Weights of a small mixture-of-experts language model, trained from scratch on English Wikipedia: width 384.
Below are experts of layer 2 (counted from 0) of a mixture-of-experts language model. Rows are named router (the router's row for the expert), gate (a neuron's input weights, with its number), up (a neuron's input weights, with its number), down (a neuron's output weights, with its number) and show model dimensions 0-95. Each number is 500 + 25 x the weight over its row's rms, rounded and kept within 0 to 999. Numbers have three digits each.
After each expert's rows: "comes before" lists some tokens at least twice as common just after its tokens as in all text. This comes from a sample of Wikipedia text that the model never trained on. Tokens count by the router's weight.

# expert 21
router:543487478557530523468491529515494520511526488478496546469483482494481520491538492505478504515469444512468453549541510471535510497513522489487582489497476476503483482498491480496507450491533508464507471536478483513511513460480470486522481504463486576473496480505495507499505506523495465496
gate0:512517483520513481514493511506485485488493501463488541478525494497535522504491518517463500501477482515543493479533517528543541527518476504501494513521455493463492472543487485514469472505484469514429516515531550495531511533499491476468483488521581519471550480507558513493480512462555499462
up0:493500536520506469499481477523520535525492521489512514509540505503480465481519493484510483517486521470492490482474556518505496540476460482508475489506505479484470524485510482485517494513498514544527478533474488506539493484495522456507496511534556480494519508534483516455537458506515492527
down0:472513521517553487516513489521515484531472485538525511505491476505522475514480451510480488504488468460497526494505510540517519493508460519582499527501461478517509526520504500493474486499441480533478522540499526494531535484465509515522517495507509455495525516507483535478530484491556486548
gate1:480477495495531512505498492504462495499546497541480505482564486483490514456518544497523520484502526504475508515508492449508484455557501494526525496523490548479502503506504486490520505510529527458502455509470547501504513513495521498491504513521499514522545497530535499513472500503558493447
up1:536505489472477469499511527513490541495456534451534509473493500499509482524457486500474468540494502498507523488515518552505539551486498484477483486487543505504499505525472501505487494515466466530520534490510486487504466512499482520473512492494518485492507520470470478476518514483460481528
down1:493481503494547474526522473504492523507501534546542502459527489477473475533521480516500489459550485478469490472484520530470503505502480506476468458520536542500528535541478475561500487504506511485488497488486513531522539504514506511553542504488462502483515516488457476546526493491485515493
gate2:496478504492504504502532479535505453495528497532445506526477489460494495515456473492521491462504437542521486496497517527485525497515484518508472493489519486511491525504487475502481493529512518467520505468509508505504499472513516520502533498547498516518508498501477524425512475482441528534
up2:505513507529550501500509499474506477474484524462433484464490508520507526472494527502515491504498510504509511505493492480471525505455531477504513472508486494519530506573528508485514476483489507514542516518501497453535469496496503492470504485501542503498524513496535469480496518496517519515
down2:499443493479502510498529514498473526529427489476442561529492516480509473517527525525503483475489495512523534472482429509485532497498524493475534450470527545513459472482505513519491518541498487525486509501522520489501503464523448496570518465522502527544449474473526515454534486512532532498
comes before: " of", ",", " in", " to", " and", "."

# expert 31
router:561484488482524466508500522470504477506485483504533499494467523499525557528474464479506468494496510444458516468484485480451492482470542496518535523488461470497505430503502519470503543517503479484508505479451505454525479501438528448505487524486518494495498540478474478544495461494442509526
gate0:454504550480490512528487515490547486486480511473483524538505507476507500483503466540490539500499485514481503532494496489515513493460535464509496525479478494449501494553498508478548469510529505515465497507483492493519509519518499487513503498497473476537516506520500506502472552498527517481
up0:534504485498535471460466477527468469503505502529543488473519531517492474510512529454472472501526521518526508440532502495489532523491495499486505462502522468512502513442506493505482509506466490486504525494503534541506508455493527541470541457508492484480457512502490506480521449489511517516
down0:512461520483476529471491501484509480525469449514520494488512546519488543498508457500480481514529469496459490519474478446472490510492483486594507477507495450511489497544540515541527565551481485522518464506446495468523492478451496472512504468515463514505487486500501483537471471515498535500
gate1:508480492507459481493512513460488506508504505515491450494512516509516495472480465541501497545495533481518533524523519481489464527495481515499494483465465494483474521522476492485450504476470481468446459534509515494471513496507513484514462477440514486461503474490517501530501509473515487494
up1:493509532501489448513530491531464505533468505533494483479546490495524534491529508450459475488496501512493506480530516487499512505509512548491476504512516497526506518507464498520531498520497424488516469487504521503505523487516511510491525522468448487473475545475484519492477462501483519532
down1:519503515473524492513487475517450503555489516517484504499493447450490517576531524502485462514520499519507539491506494510483472532501466525479454514481510503468504571515516497503496510499480499520525502482491526553482486512514454538514525473525505475516475495476516513508465447519541488537
gate2:491494509502494471560489508509500555488458514487510543564534481510492485512493498476507513503472508493483517538451505501462500556482487466527475468474509528490473521461459528539458453530511475504508496535519510477510522501525492525500516512516503479494513512509514492502475490531537503480
up2:515488507509534470545496543505492511493462519492512551545523510523533486488500479486518516551472532477489512500502466516450481535499487460530459500465498488476492475460505508498453417507528488476493491524513496493490471531482487505508549501490493517495516505508500481528494504488500505523
down2:527530486495542499517497522530465495501480500530496468496475453523515466531515513473465445491484496530470484527501475523478496478520457507497489477474526510485496518506488517508472490533470497468504485475561515522504501469489497504471500502491524518524478519510498533492455519520490506476
comes before: ",", " of", ".", ".\n\n", " in", " and"

# expert 19
router:524524514494490460458501518518484518503524529489501477537524476520515501545523486534512481496497531549500531506525517532482464472473501481512512500497498494548506473501528514506522490475488501524514492464509519505524525467497516490533505513473558498475538509526457498505471497503477531517
gate0:502465471536508498500482517472521512509488518500516487502529565477514522509481484522505494493527490506488491482515511569471461488454466482513475516537514470437507494478497477503529505497543555492517527543478465507480500508495502506465542513541484479546507469518486499482500487476479468496
up0:468505436528474499471485480496546506505491490537503492534545494502486466454535502524500502513507494485478527503523528518495476542480496495515543543514552450485490474445538499498510495499508506523534481449494519468515501520473531536487579498473514517487512559503488506464508484504473537478
down0:532462542484504508503503501476467516489523489509473524461522521518484518472522520476534544506512489502461505512545467488529522504486603502407506489464494512488532484524503506524502488461513486482499507506533519543515472480501519463514492517516549484535470486502505478492515477520503461527
gate1:475511499509513471524489509530505526490481532503493518488501530486471494497479544477445516503497483493537515476485519511519523513496502480500495504517545490453495495469504472527538501500496503488457496492477532513491502509505560446478533474509519505454526485507522527503473518464539498499
up1:475538479480529529498548484533487459542506496519491509498512506528460458518545531511517506461483463515537507541488494475469486488486517493481450510500522489528499510500467462509483535478483472491480517514504511509497505498491502542512479549513507497476493485493495544503557475495552496467
down1:504527500510536494494454451475531514523481495479554500483485489485503481509470460491471474542519535530457491533529484481477501513520522442438475462496513529470493453536505554503532495513548499533451524467503489519462484496519494444510480432466494485516520533484541486494495473457536503525
gate2:474487465492462491501496485541489524482469489512521525555477543520478542523518508466483512513502480496528498480484539529471464514489494472533499485506501498498470503501504474491459457481505495503505485486502487464502470520488489504472512523528505494477465527521514515465529507514502556468
up2:495501479506477479498533534470556508474526485507526498476499518461512496499476511484502477521544475442460514493503489481525532510505534486477500480527502509510451489447498476493524481534505499512458485508505486480509509560477501510494485543540513506489488553535488462490508484500489505467
down2:476459540537494475537513460500509498473482520485472528483485518489515537538548500480528467469527545508499534499518521503510518488491517458439480499478499505492473472472494507513508548509497500503497449530526501529465505502526477515512486498513497469534536501495456483451551495480491500505
comes before: ":", "\n", " of", " by", " name", " medal"

# expert 9
router:514533493464510528476522530543460550508503507525505560531507479532480475542496517468545541486486490524540486547456520505481524495479483520501512512520565482496518472472471524478464477508508503484532536485503520516466540513510494485500523533480478468502514518533490513483517482534486517532
gate0:490488516492509511508531493492519466486511507516539513475522537510524466492491477446473492492547491475505508495475487513458493519492533500506530471517506482504505535515506487525468498524519557478469494486463493440448503492487512496453510521497485503486493504457493477506534541484483485477
up0:497481485509485537474515485525496421488497522524489495527493527481488497571522505495464507520452504542496455576467480459518499476482520510509496535506493507516528500534484512474530484478522489497518483551473521510469434462485521497543511489516461509444531479531505523500498501558482447504
down0:492525458551509493480483523519516490502506489482521527455491539536533510495522506508507501511496505500484473525504511496519511517461557527433499513523453475465496476462475496447520471502480519501502493500488499483499489477464502501510496510543496468483484551502529518514523493511487477498
gate1:547477496522467498519531507505508495495496498511465497468528479502498490524511510507508508456491525509521497512490486435521470542486510537494507501513477478505538506491533484501487534564502535529506476523458505494494466503507558413499441462525505478506541524492515481519524521481530542497
up1:460538447499460532487483435519491468474477507461480525514489506485482540508524528576509466536518488509508504502527548507472495500533511480491496527489505459522522493534499499448495472483510506480502506455511482459419451482494494466497469499490506480469512510478517529472475504453453496516
down1:526561499484521508517551483514478512473513520537535479477541469507497494494463471466509485500509538499499498495525516520477537505509507494532499502495510527479531491573475537477483501520504496513471537500516496531526511493493479482494465517470479509497514510535505503491526511483480531479
gate2:499525492483511529540484504538508518475485492485487433528534467506504457537526495545481545531529525465487499522504514491493490490513523520499460494531478479496494526505525528547500495504540564513522487514513509482525496523504493525534498482476463501536454489544493480528476511515521490507
up2:485496546472492504508545522502478497526476500490481520522550471488500518498471480500514479478473477492534505538506463547509518472554550517502450516493448483517520476486500507510490480532531482550481493453507471492484467472484440482520516477492438546542530523472498509490481485506514493496
down2:508464510498531524461510501475484548514462519534471573515497512481488492540483495480471521536503479512500500485494459510530509498506494497498487483433487493496509465504505501491498448517477510507539473473513495492547494428473512501513499451520490493511543502521494509499522490488523487522
comes before: ";", " |", " |\n", "/a", "*", " Chevrolet"

# expert 26
router:517500496523502504519530494522479527511529532460427512516497506489505486528462507470488512521518546497510484488515455516497494504509457514492479507549493488455481520509471526473514490499503509459511475465477450512493500514482518530522484493453516491491474533517546488480518493501523469451
gate0:505480474542513472497521476526525503476507537492501502525490448482466499511490500494541501483487531536522509511522513477475528503468498529502499538539545447523517536464467493527520520513475527526510462510500515497542546481468481508485498553535549532477503509474483480508477478521505528529
up0:532530520467543471453483512514462556543482514494515459494528541545529517490539520549523481501543476505476529487520501485490500549481526501506485528491461531506522504519487527496535528531491477498476454526504524493483512473533511510527482481524478503494473515518495496510476508486512517495
down0:539500502489461512534491535477508511510510513543532510540477504505503512532485478472512473482414522527467517527507465503487527503522475537527503538414511484492516549542542480486470493495540484507529510477494520478462518504514479507459498507530498496512439507520478482491504517478502495479
gate1:537531499487493526470488515520474525477522526499524500493480529460502467498470505528502510475561544485484514505537504506511507490544515494494518457512506517508534485515515507448500523447542586522489501519533509501502499554478512505532497541515494495556505445477478507452466489496522524491
up1:507515508486500456509505538517471500493523493490531506514512489522533495466478489532497480462506519439473565464489496467514516487488469522507478469515528505515494476481507443493495530498497508485532481491484498490525536519506430530460514426493503465505501507489474452516494522479502526460
down1:515506490468550483538514491533546520501542524549492456506474458461517474499531524476514509521493506531469514506507536482536526540454529509511509532550499482531529487525474513500529500522468490454479504468465503508481459509514506499558511494507531512473512519509496492474505451495519466486
gate2:493502498508451436508480487492486523509559482554460507482532494456475523482525484503488478489503513470480505493464539557497523436507515509522500523528489523506457484496499489511496517504506485502503542533483499525473517466515521528525536521506529513515529491495500533518443507490500481534
up2:497454477490542472486443557553517553495497494483558472471471481474544460516517463525502518458509477484440498446490491465509537555519537512496486514503506511500445494506520501548509459462501484485473520508512502568506476476472501476506471482517460497493531496536535483471501496479496498507
down2:497446531459520507534517491463516508482577497484499490476486533527472490522518508511515486505495534481470550480468514525531473498495468485520483484480552517513514532502528514531518486475485528511467473514496509481499495467516523499483500524508533456440501512492489486486493522465505512502
comes before: ",", "\n", " and", " (", "\n\n", " is"

# expert 23
router:495520510465494529463501449507496523466508480504490513520473428486480518517535524480556483511443526480488455470457497470486542504499504496513504495500521495557506488474481519462440532489510480526540527524535469480518514494487519492513505495530519463532506500534468492486506543484485558498
gate0:535511497511504486518480522473528476509515502483506461495530507525498517472458472484505519444496504516517508472509484522481504512451491459480521513474476476499498518525491499525511454469523553476475513488458537510477500508522512487488498525487501475504498504548506484479515467484493514497
up0:551517487515477511486498484470478488524497515518512488505550492507469546464439511472579511463458488495536501472526503514471491479439527482512503477483495492503485524513494496528478499511492538462491509509478508474516496539517534476487496529492487493540518480460506497496498466490479552482
down0:489475467505436504526501510533506492508476502509518519490472531467507460544499522470495509501470520501500502519510491475517499519489463466480475509515505484506516490527511490505497491502500521520527500489524512507453500507541482435520523474502548511463531488525474509462497503493486488548
gate1:473459516483495523488496470468483504516464496480532551545528490471501480497528490498480471510546520517528480523500522571514502429472490496496504498517459504499510519497518478515538455500482508479476487504512499489529507467531534501525532521526524528514485502534550490488528516480495482497
up1:513499485548504483482502503521483499560488470500549491436520513478500525526510534486507479511504524512501472505450553524517550489499503492488465551485529512482539467559524522511524564524444531526504479509455498483468472504505497565513513476532501493494475522493500501497503473473495523489
down1:486490452515505444475550516531480492471457497502483517504512502469504497547530506532492507514485490541493532483544454515443475473485464500470543502461500486492486490540491492536487521517512522466555528535529528466516526495472508497544536534544496464480475506482511496464510473499473479496
gate2:510522463528504513511518501518554492518518529500536505523495483545502502501501499574520436483493478490518544455511512500488485479483539504506498498467491507499499499470472531506533462539468505467498495470455557455491478441470551479483511506518473500496478491508511522547526495527490529454
up2:507418496491499498487505481467519513527532478516492495542532515483489489486552497499486502456477519521480508550468437532520490460526475490503499483468497468479509496514541497503489512519522502476538510497512475526492489545470452407514493509521513509469529503515487522497514528542515478573
down2:525498511551504486490511525528526547447460504496514513451493469553471483481481527502475501491478503484534542548504520541450477470499506505487507460515508502508499509502510513500532501502477492510511519508487472546502515525579460554484506515459488491476458488508487491538472501475497419540
comes before: " |", " |\n", ";", " %", " Votes", " Candidate"